{"d_model": 224, "n_experts": 32, "experts_per_token": 2, "d_shared_expert": 0, "normalize_top_k": false, "balance_loss": 0.0144, "init_std_router": 0.0334, "vocab_size": 19052, "tie_embeddings": false, "optimizer": "adamw", "beta1": 0.9, "batch_tokens": 131072, "seq_len": 256, "train_tokens": 538700000, "steps": 4110}
Below are experts of layer 2 (counted from 0) of a mixture-of-experts language model. Rows are named router (the router's row for the expert), up (a neuron's input weights, with its number), down (a neuron's output weights, with its number) and show model dimensions 0-55. Each number is 500 + 40 x the weight over its row's rms, rounded and kept within 0 to 999. Numbers have three digits each.
After each expert's rows: a language model's description of what the expert responds to; "comes before" lists some tokens at least twice as common just after its tokens as in all text. This comes from a sample of Wikipedia text that the model never trained on. Tokens count by the router's weight.

# expert 7
router:443534455468489450509483513471547469515540469485506488487514501516465502474473516488617500436390527517510550548434524422523541511563532431524470468460492511483524516539
up0:438492482544541446483521498503491515450460450523502542600546393493502528514547513467463521579448472510401511491471554497507467545494491555511564485478474555460523449515
down0:492501494479437557458473460468524467527448465510587556548494601526447539510488526587533465538527487497454540539481489473540494545507485530507533504465498549429554488434
up1:512451518460576515501489487586461518559390511494486530589560444502526419445512528470536493487473513495506564474475496511507451497425443512512501456534565488403441541546
down1:591568487483473507543563482490464522529447507524533530519461445495493578526520507512552457510528497468453521564456530505507548421440510493553452594556481411523509518561
up2:505521473415536504512473571522483460486471468519548462499433573481476485445449553498490541532522473542460533487520494525537494482506493541509509517495495499439467525492
down2:544523524441505544439474481496461515491486587553389731542481497504504438543483468536553545469546495564480479491438504525495497530486458472509521532520488498508519512531
up3:496446436490502510470476415496420515401553477493395496520491447525504484443485451495561553498523487517525434462557473521499484580453485569505497533492514504513568380540
down3:431461515518509514522485529477510552440560532515480625496531513475548526461475448494555546541527482519580398483508548547484526577514458484526458517532538487486531566499
up4:515470546540482516472508486517491462527510500474440626526556515514460503530485520462444515545461535539474532459541479566494508561483454549387521490516457454584446466449
down4:508491521521429535525499497467413523573491499456579561501500515484550526527485563480538498414533418534534506461484515477503538486498489502568539515457487521506535540494
up5:458521472515546569467455533496533455451550605344541551495481474407462526494512528524473512499517452472410528524552531481471536518521512500498512548473521569506514535466
down5:520463456496520461589480541459490559466550527501449422446461574536477535537463569496501538464477490426501545493545482613445498517491506465525496501490476459466520525473
Prepositions and copulas
comes before: " the", " a", " an", " his", " been", " its"

# expert 10
router:456473444508498439474474555517554450462486425497479470538518537502535490426514483477552468526421503561488517532561496470432556486469550488492522493513471454547517416564
up0:445491484490483485485494504516473529513421524485558508423490463523494512438616552493435433514537499476557515542520481475487464477561518522462468538512448519552553519490
down0:497504464456538558525515559478472540503498476553468447476546458486492446505506497464495536495575516529467424474478481510429499502531550522522448490493480492487500501491
up1:459486490376457451517505529387486469502475466488519527532466488512471469509555484455485494479496540532490483477481415440565517542504443439504509465551556484490514514575
down1:498491504476403551473459524463484473608467489497474517463486476512533495465508495530542557541490441468499493481563547511534580551587470476461480532525489470568487501509
up2:545496510515530528428429505504547565466442496507482545443503500560540482509490564462436519478494500486479531537531506551548414511537478547463541428492646501519498500423
down2:538488474459415523485455437461538507415487490528479497478527464489491524512501560515427487529480478524499487559505492529492483544542478453544558461536497489480542483460
up3:467490532465457503496508551490497429509484463510486499479488602525526471503527493426438414489517525475494539445473467545516520463480452468441470541465525571455493515474
down3:502508493566503463480488495561462481463507491459482412539459498457558443507479496550490442461456421488527465388541469512473496487488487438531475486507453414602492504438
up4:466481529554507481517530534481504519496417571526508496490530477513449499515494520559513443491520556491467520431486474504549471485413510468460445546461612502535545480581
down4:434478488490502475496488501476459516496504499420496630513502534543542521573512445490542497473514503489581510484579553474474462516475479572472593501526404508496565523537
up5:510514429533463481515546537494547444508504541463458553488468473527523481515466465509491481506536484522515457479540534501580452500486443508524542470451459487586503480490
down5:584504552496569465527513531490463492547480497452511539477497508497536520476495498437466467494499486502503427469514486421466493564559594416533420572500501513467540464435
Line breaks in lists
comes before: "-", "|", " JPL", "USA", "B", "   "

# expert 9
router:534574492500518442450479475480500464468399535532531444501451484449486496468519472475519451497442534517496543509517472504479439485475531546493460443465499541498558475496
up0:506488473542439504543457487463447480499527454442437564577545479589459467472488493510485535528520500507528519472559496477552537510534479445440505582526518472494444496488
down0:489504541530458531464507544509421442508440516514519478572453508535517501495483523537538483584552497548553536445477457471437500537531534480508531493560508507493484469542
up1:465507488497501511564470521477538452465486557485504570472498550444490492560475558454522515577581488504503509409534492483487534491506501530464576482511453488420460539509
down1:441496459503518416498465488519479486534459500504463570486589506407449600535485505437535505479540510595455486488498492527468537524422531505488495486445467507555531459490
up2:490484493490470528421521495544491501542526461528526526554508468529501517538435469570445497494574453477466453531554527498523440574521516448522550443521569438465500506426
down2:582502559401464549488493461548531508448552521486557518558526445475541506494522546559463465486496561468468573465597555529537509528467473472483498393620503483453491565487
up3:509504495488509475546417513482463507469520514507451503486581496523432521459493471513549523488517541502573490593523506465510487513525531515382467521529491429481493573458
down3:499443502489500534426524492427496528525461531506504541541506455548482502499505531466486448496568462498499550420536519467483558441447528492401501490572498513525492414486
up4:518516536547477536523603505486533536422532455486455508444489507533556482537551495489519485522523461516451528562476491517515533511460482487399443440464532527509544457468
down4:573468549532501463600447518538496459547590490451536534508480504514513462544458568517490538524515475424449489416524526457518586567419490506514468548562534472554483513477
up5:543478477481583556508530563515486526490442600467502490467443513527462520437479471528424533444480461424475479507477533487521535424528506497443506522490542448550486541415
down5:440505448516515437529564546563483556454537493478478498418436512560534540489485504484492496505517505505588548533519528500493497534532511477476532501501523511505537455514
Row-initial table pipes
comes before: " ", " ·", " Party", " —", " No", " Total"

# expert 16
router:515576528499483543492486490486514512564470543529490446526502527525452498480499480441446456490533543526527523524452522559519468456472547514439499517497485518533545516452
up7:452500597520506500483541524546478529476542455477509534522576475531454434501521479531513545516454458497495541565522499487513541560605504462493464508450449504455497484484
down7:543490413468528509432469521483501477489469516499465502492434400470498521468604417524457507557475491532559449554431545461587544447501543490452443481492554510506518492455
up8:405509535468447517542472506474510506478524456465522544551521462536473585446478420576476453482446495436470484544533439513519515477500506459514534458535427515499455557492
down8:504518493597561490599419475538480509583568537478500488517505483499575468498497500486559466474413470473508517462459537458510480480507531489559497483506500460585436570604
up9:491451475494515490429476471584527528500485479472460568527495532536493542467512478457548458461466411475562530431494395504512500538501516458429481535513533488504550473463
down9:455464448480474457405503459516534464517502546445433438434514496507498483466565509517461506495503449495549422538461390505471522488551499489493549519539432528483495490497
up10:527533502499419409468478441480440501496429495541555520521513474475529476563483468432459487493493514514420540517535532492490437520518468509488486469403577411564465585559
down10:471538528557480480460470479500514495512466497526544466461533483491470488545456522460512451515540538473424575539519511456497508474506483493486483465483523465541522572470
up11:440523535473481388424508554480401457506480456489515528522514503532570548463497509510483466497496519494499452518552475493500486541518472484528483380515447466446486480596
down11:516467528497506527481512470478521472484515481487564422448458548516470491535555532536417428546447498416477460450513483563466519543492438535476572542515554468598500495526
up12:481487472489515495533561546447459559537455511522591440572519518498467454518541559455563509459451510467499511499569502472504577404571520505568482513428453489521443494509
down12:374443552470442449491563477476482477488543524504534512441462519563507521494537499571452522533486543468523456532478436520491427522522539486507493511555449489584511533530
Space before numbers
comes before: "1", "2", "3", "4", "5", "6"

# expert 22
router:506548481438476536443499508509535532586581577415416463516572530540489557475537480513503499465473499530534481524502559556540601521506449463432513544470502555477486544472
up7:486464472525439490516496532571494489550548519501494519466486507485526449507479521507489494411543484527481507516540444610541492517522524506496476520469529460473509510431
down7:527527463560479568493481542591550570529513488510547435520506522565527516553488526414478574456522489481526472556599483474494502454472478466452456464490570521498495491483
up8:477523438480522513494486505474528530454470543494502474388426557535464460516482404511532478418458473429520517497483575515501514532573531507468522502482470420460494527526
down8:464510457481523462512538471423535422572438529522420421472482484502593539457519490495541427489510502500490576528359519458516512494425491522508414472508489494531426558548
up9:525474450532457460516524498469519508498537535508477482406473419472543548530542487440561495492511499470476581430536502488528466492522518584603517521546485530417500421566
down9:513525543530546521480573512497451466511546501509493469430484512535465522518485562440498505472475515543490515517557529473490502485522585506541525483511554430517513512506
up10:463477509561492441474518483574530482458489493477485518547467530489490447591436534476468494461474469525476455543456529500371379494520487489423488530536506543499459479480
down10:516487471500565450429466447513518534497460441497454487551499473468514497485497481443488545469567539465482548570411473430517386461529457545512406488490419525542410457540
up11:488484556448479460522496570528434559518495495456487503533545471499541466509578452569469488424488544441513470457530578503497462419533514505521508498496519606569470507440
down11:527485557572560435531502466485537513487554588497495511532475454485490439413538460569572559539503437440509437501507494555579521517446563451428622509502453523521465449495
up12:492507476508514515523538394492526513489473534517497484479482504468441501433460532465453521550406430466501493483516571535517525521546503568492509541474491523539552512518
down12:532475514497467453518531494422523530535471421486466525476531527517501588518519464495535474443535524483383468433551447502514471491490504501450517530504498516543545444482
Nouns after "the", "as"
comes before: " of", " was", "'s", " and", " in", "==\n"

# expert 15
router:460505483512537436507526502469504456503476431522588466529512488503522519503500506469516438480514515524554528542453499414486502527518556523462460475503503519416541428466
up0:459494524571447438554507512447474496449552525527540518478543503474467474551476448516400495494479459487540513384504557536525529492583568473463565477506468488529412480465
down0:473575518508537544481596564468494495490537577492503546509499547539492574508479474547497459522513508505534534483568498466503568469538477539472508492517507487541523436521
up1:542478472532504513470473494483497510537521555485449547507500523517493441459449486506477475487499490545450515509543486503519545548510488526510466533410440493552510500474
down1:449489500498507477493532518447482446502517518471501628430534478518476553514517573485474463478461507522508528511571501493459519463506498519500501529521451541507504474500
up2:546533490516530510511493531570532552475498489495506548599523473447475456490567465484448485401564558526379576443535481534543537510486512452548551528515511477507435452580
down2:517499489499474527462515501560546488551486458506439327496490498487485477463496554433485513521539554479531530475490490573495447496538507439556534442519529524421480498473
up3:448487506474527574504446500428489481484513518447464519472481478522511477536439525498477564482484477545455466494531496471534623545551501492514460523478444492503434472511
down3:446487563515505494538547448522439507471530535511480526410508548466445478480473451525504463558539504487460532539462521552508473487481565556516532486531533525477559478435
up4:522523501508403467552475519465501476558523432523510527516485407524499606491539460554528531485479469510502464541510462510457544512418499532447487510528547554524566584428
down4:499484527463487497473572524500533487449483489464474558454504444462495523566505547522491506463513438467465494472459461450523571475468469554461492513528538519464522485531
up5:460485521501409543510473521418467444493508435488485541490539499514483504505497521471508518455529523533522532493573546498484577487553538538421521562441527535516474551476
down5:508482508473490534502512548515463441593531515520475519495541465555527498571538539483516491498479483526426499506569463503496524439492539526470467520505471513549502576503
Section breaks and headings
comes before: "==", "The", "===", "In", "-", "="

# expert 2
router:404538518467418497505470495441450480475500452543521468502470504499515512525576490471536439510533445557541566490512495514413445508433507507427482535419516511477490512543
up0:500485553513533468520505512522456479461511504492534522514436577583541507563519505543513428463466493498574456532453470426436504468537561459477520494513503562462514561456
down0:522444452473510483495493448560483548475501499502580492481494469515510450555500487610535469468473525500509510497447494496484473616568476479480501481557552451509525522605
up1:458486504488546519609498465553596529518493573535512556571484501454463570466493501510567562472521514505523508469512509563516512544470472433488472447537521457517486552490
down1:416541470527551557581585467533512526451544462516536487542455576521478476461498486512491510477472510442399491499469560543523397493472447540466472481500526387435457569495
up2:503457450488425526545445522460622462489493497457509505505458560553531591481507544524485548517537478452555470475541542427534476565477506488529564565523469453532495547585
down2:424486507511496528539521506537529484511494490451487549483528455505492458475502455494504483535524478448546488471459439478552575465527442584395464459564472530454509513485
up3:433501489477427495480540470525428516468495580476558507488496383476496462506523469453583443457559441533580527503461517405519460478499500538521499540516501475474460528515
down3:561440505516519421489478395534498519474461493537518474452423430492475461466511458483487452533528461538475474460511479480522504509465527510468467528448542562544537471543
up4:514532475486510506425519547503489472521449481508485502429524424545502547525484471546505453498498582452470566483541454562535406518527501532516523502488486524550563525514
down4:558471555527400478422521531497438449546535584499466462458481544493520553523485524502554519475537482464473503460472449489531529525550532461537550521549542501532489526492
up5:468422447419499483522521448542502514484480642513446495491403479503520424489511521523449515542540482480474489499485554504526444525505449465480459466460552513503573532472
down5:528505530511478446520511472408497499541507504490534508501510502492500513567485519528527468545488502503536461503580492431480521531459454447489520473442505495483466496480
Hyphens and open brackets
comes before: "1", "2", "0", "3", "4", "5"